config.yaml
d_shared_expert: 0
balance_loss: 0.000177
norm_place: "pre"
qk_norm: false
tie_embeddings: false
weight_decay: 0.076
decay_fraction: 0.844
batch_tokens: 65536
dataset: "wikipedia_en"
Below are experts of layer 4 (counted from 0) of a mixture-of-experts language model. Rows are named up (a neuron's input weights, with its number) and show model dimensions 64-127. Each number is 200 + 20 x the weight over its row's rms, rounded and kept within 0 to 999.
Before each expert's rows: "comes after" lists some tokens at least twice as common just before its tokens as in all text. This comes from a sample of Wikipedia text that the model never trained on. Tokens count by the router's weight.

# expert 108
comes after: " ", " the", " tr", " a", " to", " st"
up0,168,229,234,191,225,187,213,185,199,227,194,179,228,205,186,220,210,191,178,201,191,214,215,168,198,210,186,202,186,183,184,184,219,215,189,209,198,197,195,179,208,163,213,178,229,194,194,180,200,185,212,190,135,180,222,213,166,224,156,213,223,172,181,207
up1,204,250,200,191,214,216,202,196,207,224,197,224,211,171,203,168,179,224,159,197,209,218,211,202,186,165,245,177,208,242,192,183,200,187,219,197,196,199,150,210,215,157,216,163,181,184,215,239,216,197,181,195,186,213,171,173,209,202,206,201,229,212,231,202

# expert 27
comes after: " the", " The", "|", ")", "The", " a"
up0,213,185,214,230,187,141,224,221,176,232,221,180,182,190,190,191,208,202,176,243,230,209,197,196,174,187,190,222,212,199,211,220,188,175,182,168,192,171,197,228,199,184,225,182,229,193,182,217,182,219,220,179,186,219,206,185,226,213,178,217,235,234,203,180
up1,195,237,202,204,227,196,186,197,208,197,177,212,222,173,237,228,170,205,195,157,207,190,200,168,217,203,197,187,214,209,195,198,201,198,178,176,202,179,191,178,203,171,213,218,208,200,198,208,138,188,169,210,226,244,227,191,184,172,163,213,157,213,212,186

# expert 21
comes after: " co", " de", " in", " ", " di", " ca"
up0,188,220,205,178,208,196,210,204,204,182,186,214,180,206,168,221,169,217,178,206,175,202,162,191,214,184,222,198,226,240,193,222,175,209,190,209,219,196,211,198,231,187,218,207,195,199,220,213,217,202,212,171,203,194,213,215,200,198,203,198,209,204,187,191
up1,198,183,214,203,201,193,179,170,201,205,178,214,244,197,172,210,215,236,225,195,199,201,205,194,198,240,210,192,249,195,182,201,208,189,203,178,195,207,178,203,162,214,222,205,239,236,189,179,159,227,196,171,215,172,182,187,231,205,237,211,204,158,181,179

# expert 135
comes after: ")", " ", " 0", " 19", " 1", " 2"
up0,188,189,199,196,190,197,170,192,197,189,194,202,180,179,196,202,191,224,198,211,192,222,185,180,222,241,196,179,180,208,144,193,196,196,204,189,237,175,203,190,177,159,156,190,195,194,190,175,192,215,185,197,153,223,200,185,172,243,167,220,219,238,247,187
up1,227,204,220,203,206,255,221,187,182,203,224,219,187,191,227,205,201,209,184,192,196,181,183,210,164,190,201,222,173,174,183,201,191,195,182,198,222,164,170,221,197,207,213,188,209,221,194,184,220,234,198,221,196,209,182,216,173,206,200,232,227,218,215,180

# expert 36
comes after: "\n", " the", " to", " a", " was", " and"
up0,208,204,213,195,165,188,205,171,228,192,187,202,206,220,211,213,247,187,198,167,161,188,179,230,193,220,166,219,216,200,192,214,180,232,174,218,228,222,196,179,190,205,194,193,203,204,176,220,206,231,194,206,188,153,194,230,202,218,208,231,212,220,172,224
up1,219,202,219,211,228,209,236,186,214,192,179,221,148,240,214,209,176,205,211,178,185,194,198,206,205,196,213,251,219,184,199,194,200,179,183,196,223,238,174,194,175,199,205,183,220,193,200,228,185,192,244,200,169,170,215,215,203,240,159,197,175,196,169,169

# expert 58
comes after: "s", "\n", " =", "st", "ta", " =="
up0,195,215,198,200,211,166,193,229,207,205,224,169,200,235,250,206,180,211,222,167,187,194,217,191,206,183,189,212,185,200,201,193,210,202,192,188,197,185,137,211,213,176,176,180,230,159,194,209,200,269,213,185,206,188,185,169,211,205,230,169,216,203,218,189
up1,183,240,199,195,208,204,201,184,175,200,188,208,222,175,191,207,201,229,199,166,186,196,205,208,188,245,192,175,238,191,217,192,203,216,206,212,197,175,169,199,190,169,200,207,185,171,190,229,204,221,177,216,217,223,200,221,210,204,197,236,210,193,190,205

# expert 112
comes after: " ", " of", " the", " in", " a", " de"
up0,190,209,190,198,225,163,218,203,201,227,199,196,241,224,210,203,207,187,220,179,201,185,197,201,208,201,218,158,216,188,210,224,204,217,183,187,218,184,195,212,212,207,205,224,177,179,218,196,201,185,198,188,178,200,181,181,236,217,191,227,190,177,218,211
up1,222,225,200,180,155,219,212,180,231,224,194,174,198,221,205,199,206,208,230,214,214,197,169,236,173,202,183,204,202,215,173,238,215,200,182,220,217,213,197,202,208,209,194,203,186,239,195,204,205,208,186,186,208,212,165,239,214,191,198,175,213,177,186,192

# expert 62
comes after: " S", " P", " p", " V", "S", " C"
up0,204,200,164,190,191,184,228,192,169,186,192,191,234,222,202,223,203,189,216,176,184,201,200,205,202,227,180,175,217,207,180,241,183,202,191,190,213,242,190,186,218,213,151,204,195,215,168,168,203,225,217,230,216,198,197,204,191,216,165,196,212,191,221,226
up1,209,194,203,222,185,185,234,202,216,203,177,198,212,202,188,226,168,199,204,197,211,215,193,216,211,224,215,215,183,185,205,189,222,214,205,169,248,215,211,234,210,180,178,188,190,200,187,202,182,203,236,199,190,186,196,205,196,188,227,169,218,221,214,188

# expert 23
comes after: " |", "|", ";", " ", ":", "–"
up0,217,234,189,193,204,236,209,182,203,233,231,198,183,201,229,235,191,219,190,181,205,216,210,177,177,197,195,209,228,165,208,232,204,200,185,179,214,231,232,193,185,160,199,209,160,210,202,193,164,207,218,213,182,181,234,230,212,216,205,188,203,165,209,175
up1,217,175,160,226,209,159,183,183,224,210,195,185,234,178,193,201,208,203,234,209,185,200,220,196,242,196,195,208,181,190,199,207,192,219,204,205,235,179,193,199,207,210,194,197,164,197,188,215,205,189,221,218,207,196,204,216,200,175,192,213,195,197,178,157

# expert 47
comes after: "\n", " C", " Ar", " Ca", " G", " R"
up0,209,172,209,245,195,189,177,197,232,199,203,184,189,182,207,198,150,187,203,227,205,180,202,205,193,188,205,207,174,204,190,198,225,203,223,204,207,199,177,177,150,202,193,232,210,211,205,148,209,226,171,213,182,211,203,196,222,216,243,157,207,224,185,227
up1,178,223,219,193,212,156,203,232,224,199,198,219,193,210,180,235,198,203,202,221,239,192,178,187,219,185,192,190,192,198,205,197,180,195,191,213,174,220,211,133,198,199,177,229,189,198,181,211,208,197,192,213,228,200,185,233,207,201,209,208,203,226,196,196

# expert 123
comes after: "-", " a", " C", "C", " co", ":"
up0,186,226,190,216,197,226,202,197,225,194,202,184,212,199,202,238,203,208,193,206,204,206,216,209,183,231,200,168,206,190,216,202,244,187,205,150,250,196,193,196,176,215,195,237,209,212,171,184,190,210,185,185,218,154,187,235,193,198,184,258,161,207,229,197
up1,196,180,237,179,204,211,248,200,221,192,175,216,199,198,177,215,224,205,165,225,166,186,182,202,223,208,210,210,214,209,185,214,205,201,221,191,187,188,228,200,188,209,210,190,222,204,200,216,201,203,170,197,200,180,186,141,205,227,210,208,181,200,177,212

# expert 64
comes after: " C", " ex", " c", " Ch", "c", "p"
up0,192,216,201,176,197,224,212,182,170,199,204,215,187,185,218,211,233,198,194,192,172,181,216,198,230,189,197,204,183,220,195,200,231,190,224,182,218,222,180,198,211,186,209,199,206,183,188,211,182,192,162,239,211,203,155,201,179,173,220,224,181,196,194,217
up1,206,214,265,187,194,186,227,191,215,210,209,209,195,163,204,210,212,209,202,211,196,178,150,196,192,182,209,198,189,168,170,174,229,214,200,192,223,242,191,197,218,181,218,183,208,205,201,220,193,220,195,210,184,179,207,226,237,191,192,212,185,196,190,214

# expert 35
comes after: " |", ":", " is", ";", " 0", " d"
up0,214,188,217,210,179,176,227,237,198,195,205,166,182,181,194,232,234,219,183,179,199,195,203,241,224,161,218,193,189,212,212,232,196,214,214,220,199,223,188,220,199,186,194,202,232,193,179,207,195,226,208,208,197,231,205,213,185,182,191,228,171,197,199,212
up1,168,200,206,189,198,173,181,193,215,177,201,231,225,172,172,208,194,184,203,196,242,180,198,212,228,199,238,222,176,224,236,211,202,223,182,204,208,179,202,206,202,196,207,184,192,159,235,193,201,197,210,180,224,240,179,212,196,186,201,221,213,211,201,188

# expert 45
comes after: " the", " |", " a", " to", " and", " of"
up0,211,188,200,246,210,170,216,212,244,221,189,213,179,183,202,199,186,209,201,194,222,175,209,170,201,204,240,205,191,233,218,186,203,208,173,183,202,172,181,168,226,189,199,159,213,165,172,203,202,177,201,218,195,192,210,202,187,219,185,197,202,226,228,202
up1,232,218,207,192,189,206,208,179,193,214,234,176,214,179,206,235,217,209,215,167,197,189,212,163,163,185,222,192,221,188,141,198,208,217,236,160,175,208,191,237,245,208,192,202,205,175,167,201,197,227,185,204,209,171,198,216,196,202,244,230,190,211,145,196

# expert 56
comes after: " ", "ed", "s", " (", "min", " such"
up0,193,228,201,229,205,191,193,212,217,198,172,187,197,215,207,188,199,208,232,159,206,155,202,202,221,208,177,183,181,206,147,201,206,237,203,211,200,178,228,164,231,199,193,198,212,177,197,163,210,195,205,192,205,237,195,202,207,244,200,207,213,180,136,215
up1,193,196,209,220,161,217,202,227,214,209,184,192,206,183,207,197,182,178,199,183,229,204,181,200,244,245,241,182,194,221,171,204,199,222,208,208,224,222,197,194,212,203,197,183,174,161,203,214,166,198,195,201,224,218,207,194,211,194,208,181,197,192,241,172

# expert 69
comes after: " |", " the", "|", "ed", " Ra", " was"
up5,225,175,199,191,196,211,214,185,168,210,201,205,199,217,210,216,203,181,188,212,202,232,209,168,184,241,250,198,188,224,195,217,233,196,156,167,199,194,194,189,190,193,204,205,158,202,197,197,171,235,206,175,215,180,196,195,227,195,212,192,205,164,206,204
up6,197,193,234,208,209,194,183,178,158,196,194,187,230,193,183,208,200,210,222,169,201,186,205,191,228,220,226,138,201,210,205,234,206,210,212,218,187,193,200,181,155,195,206,197,182,180,224,155,224,201,208,206,206,188,187,239,195,214,213,196,165,177,191,176

# expert 1
comes after: "\n", ".", ",", " the", " and", " h"
up0,200,228,243,202,199,223,194,194,193,205,192,187,199,222,235,211,175,191,177,209,232,176,218,181,189,194,198,240,190,238,172,232,219,186,199,186,190,168,202,200,151,186,183,221,193,213,224,199,210,171,186,221,176,193,223,183,189,223,226,201,191,215,200,201
up1,207,209,200,208,206,197,215,191,237,212,204,208,188,201,184,200,184,227,198,198,209,198,218,215,174,190,222,188,196,207,204,185,189,219,186,179,216,188,249,182,177,230,186,181,200,182,197,209,176,204,206,240,186,209,206,206,207,183,201,175,201,170,233,195

# expert 32
comes after: " ", " 0", " 1", " 2", ")", "%"
up0,218,224,234,200,231,162,197,227,199,196,189,192,200,175,217,216,179,207,211,230,200,180,197,199,187,193,183,199,185,198,173,227,190,235,184,217,188,223,214,175,193,225,186,216,196,195,212,191,160,205,187,219,158,205,205,213,221,189,197,197,198,175,252,193
up1,205,195,207,226,218,158,196,205,196,191,199,177,183,189,175,181,185,216,234,216,199,206,206,208,230,206,193,226,201,241,218,226,188,197,221,239,200,216,222,173,176,186,214,233,176,194,215,186,177,158,209,169,180,215,187,186,164,184,197,176,218,202,196,189

# expert 146
comes after: " ", " 0", " |", ")", " 1", "%"
up0,220,200,219,174,180,220,187,197,225,222,215,206,203,157,206,191,183,226,183,219,201,191,185,178,207,187,234,196,198,204,221,215,174,198,226,177,200,195,226,201,196,194,182,189,180,222,166,213,208,206,193,214,211,235,199,229,202,225,157,223,184,189,242,188
up1,171,203,204,196,226,180,220,204,214,181,241,232,231,194,200,230,218,211,198,199,213,168,212,195,206,183,200,195,221,180,197,217,184,237,152,203,182,149,191,213,204,195,198,224,196,202,184,211,191,183,204,180,222,227,182,199,193,208,169,186,169,193,210,201

# expert 97
comes after: " ", " St", " st", " d", " was", " D"
up0,190,211,198,202,170,183,203,176,209,199,200,165,183,185,227,218,193,209,190,215,212,204,232,185,188,193,187,204,176,210,194,197,219,196,207,195,213,181,193,172,198,221,235,252,186,258,174,221,182,229,205,201,218,168,214,211,200,193,229,195,200,193,143,198
up1,187,196,216,219,247,191,211,209,247,212,195,189,199,183,182,212,223,237,215,174,224,166,180,205,201,231,176,186,192,213,228,209,212,143,208,207,201,179,175,170,201,224,197,193,209,201,174,204,197,183,169,168,178,213,197,174,214,207,193,201,202,174,192,195

# expert 14
comes after: ".", "s", ",", "\"", " as", "ing"
up0,195,220,206,202,214,190,182,201,178,196,204,215,188,158,193,190,202,198,199,196,241,196,190,212,220,218,190,175,210,205,210,227,177,182,207,187,187,159,201,195,198,205,199,215,185,208,202,245,159,206,188,207,156,247,214,215,172,193,171,216,171,231,200,188
up1,212,214,204,168,206,208,193,214,194,201,199,188,182,200,233,204,162,206,180,178,173,191,161,212,181,207,218,212,165,183,196,204,189,195,208,233,227,205,228,213,193,164,214,179,199,243,191,186,154,202,188,220,167,235,168,198,227,196,188,192,173,212,192,188

# expert 41
comes after: "\n", " the", " was", " as", " is", " a"
up0,154,222,215,215,214,203,204,208,213,209,217,189,203,201,192,219,159,221,175,191,186,182,176,202,198,186,213,236,194,208,185,233,203,219,209,183,206,203,181,186,253,208,197,167,190,206,180,207,179,199,175,185,205,198,152,190,200,225,206,210,218,234,166,198
up1,189,193,206,236,153,196,201,195,224,217,217,227,218,196,185,224,173,175,177,190,213,206,210,212,183,209,188,187,191,212,200,205,172,212,168,199,214,236,167,205,207,183,190,177,192,199,175,224,204,202,226,202,199,180,151,225,184,218,232,210,183,155,143,176

# expert 106
comes after: " |", " the", " of", "ing", "al", " to"
up0,191,226,217,217,205,194,214,170,193,241,182,186,207,173,207,204,200,211,205,184,207,195,212,206,199,218,178,225,175,201,193,208,235,201,170,144,193,243,198,217,208,216,182,225,203,195,207,212,200,233,203,178,213,202,197,226,208,207,255,235,197,179,188,213
up1,192,212,207,222,193,142,171,213,181,189,205,208,201,200,206,226,189,195,182,179,192,199,201,234,219,196,210,224,199,212,196,215,143,205,157,230,206,236,213,209,184,191,205,204,177,193,191,229,163,228,237,200,165,214,205,197,208,207,185,145,185,186,215,142

# expert 40
comes after: " ", "\n", "°", ":", " of", " ("
up0,165,192,222,200,193,199,215,195,209,217,191,159,225,158,219,194,182,214,166,177,194,182,211,181,188,219,240,183,195,174,188,224,201,166,212,241,193,221,202,176,227,182,173,186,182,180,180,177,185,233,227,202,176,191,216,239,201,209,179,200,226,231,201,179
up1,206,187,187,201,242,175,220,224,173,221,200,201,219,192,186,194,242,190,206,203,180,252,188,178,226,176,160,209,190,209,186,189,207,206,159,232,187,210,191,204,212,199,191,184,196,181,212,210,216,172,210,188,173,195,213,237,211,233,227,174,184,182,184,212

# expert 83
comes after: " ", " (", " W", " F", " f", " w"
up0,202,186,216,216,238,205,182,187,203,168,229,233,191,208,196,192,169,216,221,179,215,204,212,202,190,197,177,202,203,247,176,210,198,198,211,222,205,221,214,195,194,191,196,245,211,224,203,220,213,205,201,223,218,213,211,189,226,193,205,191,212,198,248,187
up1,215,230,217,163,170,203,217,184,203,224,207,178,178,224,174,200,210,204,217,214,160,192,212,187,194,210,200,199,170,216,179,216,203,195,197,194,191,214,195,201,217,185,191,207,195,191,194,212,212,222,196,204,193,180,183,208,186,191,230,207,203,213,213,216

# expert 117
comes after: " ", " 0", ")", " 1", " 2", "%"
up0,184,210,200,214,165,213,219,201,239,219,177,190,176,166,194,161,202,208,210,182,225,213,201,202,207,189,213,209,184,172,185,198,205,187,212,207,186,200,201,181,210,201,213,207,194,179,205,179,187,195,204,229,200,191,225,230,218,217,212,212,231,177,184,146
up1,214,194,211,188,161,233,204,209,231,199,191,206,231,181,209,211,209,198,185,205,191,179,174,222,199,226,199,197,179,182,137,211,217,189,213,177,209,196,212,201,260,209,211,161,228,230,188,199,217,170,201,217,222,215,214,191,181,225,196,256,187,204,182,214

# expert 29
comes after: " A", " a", " the", "A", " Ca", " E"
up0,228,181,197,191,194,187,215,189,193,185,197,188,225,156,202,193,227,181,211,202,181,213,225,141,177,192,196,208,249,191,196,213,194,228,173,207,258,207,174,252,210,178,183,180,207,215,208,189,228,212,241,205,183,200,206,240,183,232,221,212,181,206,189,209
up1,224,181,227,187,249,194,189,190,199,214,205,210,236,205,180,213,174,187,219,215,200,154,189,183,188,186,180,199,219,208,195,206,193,197,196,138,249,193,208,178,205,171,199,157,193,174,214,200,174,167,194,203,200,186,210,198,208,213,206,225,200,205,175,198

# expert 54
comes after: " ", " st", "te", "t", "n", "par"
up0,187,199,213,198,183,198,251,248,178,216,208,171,183,186,219,225,206,187,210,222,193,206,176,189,193,258,201,209,208,241,208,201,187,224,196,185,199,200,202,207,197,201,195,191,216,210,194,222,190,181,176,149,207,199,201,203,215,194,192,198,217,198,218,189
up1,200,244,217,172,188,193,214,191,208,214,198,202,225,202,197,182,189,201,200,109,189,207,205,203,202,201,204,169,217,178,210,212,210,202,183,221,187,223,184,227,204,195,213,193,176,201,185,224,173,187,204,212,204,205,193,195,226,206,187,243,208,190,178,233

# expert 150
comes after: " A", " D", " I", " Al", "A", " S"
up0,205,215,203,167,187,204,187,232,215,230,232,189,201,196,210,222,193,199,180,217,216,200,199,202,188,212,247,213,184,187,201,184,196,198,189,238,211,231,198,178,218,208,181,191,170,219,179,151,183,162,191,211,205,216,180,182,209,182,174,175,229,185,217,217
up1,205,203,172,198,187,191,202,185,204,192,177,265,186,202,202,215,202,232,182,185,219,255,197,192,213,191,170,197,201,176,184,207,238,177,192,176,214,202,182,169,193,221,194,194,180,169,195,193,200,212,168,191,232,197,199,197,180,190,235,212,202,204,224,185

# expert 113
comes after: ".", "\n", "==", " 19", "===", " ="
up0,213,183,195,197,169,211,174,193,190,228,203,182,202,210,165,201,202,232,209,191,231,199,185,205,195,208,180,184,184,192,197,193,201,222,201,181,193,207,149,188,206,205,182,192,217,187,191,193,221,243,200,158,201,192,171,226,182,216,227,196,171,162,190,197
up1,208,218,200,250,221,207,215,196,174,249,202,192,192,242,202,199,206,198,207,156,185,176,220,211,186,181,192,214,203,216,196,158,180,199,217,181,207,235,151,188,205,179,177,196,205,222,204,182,222,196,209,181,214,203,202,202,184,205,190,173,231,181,142,202

# expert 11
comes after: " D", " E", " A", " Jo", " Ro", "A"
up0,173,211,203,192,190,200,200,205,217,207,217,161,173,221,193,216,176,203,248,229,198,198,208,179,195,212,199,197,241,189,219,208,181,240,177,205,244,191,204,179,209,192,200,222,217,200,174,214,188,202,202,185,181,230,172,200,174,192,181,192,214,215,217,215
up1,228,181,182,199,183,156,189,177,190,234,208,189,215,195,199,205,247,245,198,218,199,199,203,153,193,227,206,220,195,196,200,209,181,201,187,188,237,166,200,185,225,184,210,197,203,199,190,188,207,198,193,207,193,191,166,212,189,204,218,203,229,271,197,173

# expert 87
comes after: " \"", " (", "-", ",", ".", " the"
up0,183,223,207,205,184,172,191,203,193,193,196,221,230,212,203,211,224,193,181,189,167,235,210,206,242,220,176,211,229,231,194,226,197,192,197,165,201,199,187,201,167,183,172,200,230,194,205,210,224,244,203,191,194,223,177,232,182,223,216,229,226,178,205,236
up1,208,222,213,192,213,205,228,203,208,201,201,170,202,165,186,210,172,191,237,183,197,167,189,194,208,213,193,197,172,207,170,190,189,225,183,190,153,188,167,202,229,209,206,209,219,211,178,212,209,217,199,215,200,205,195,195,191,234,180,191,246,214,199,200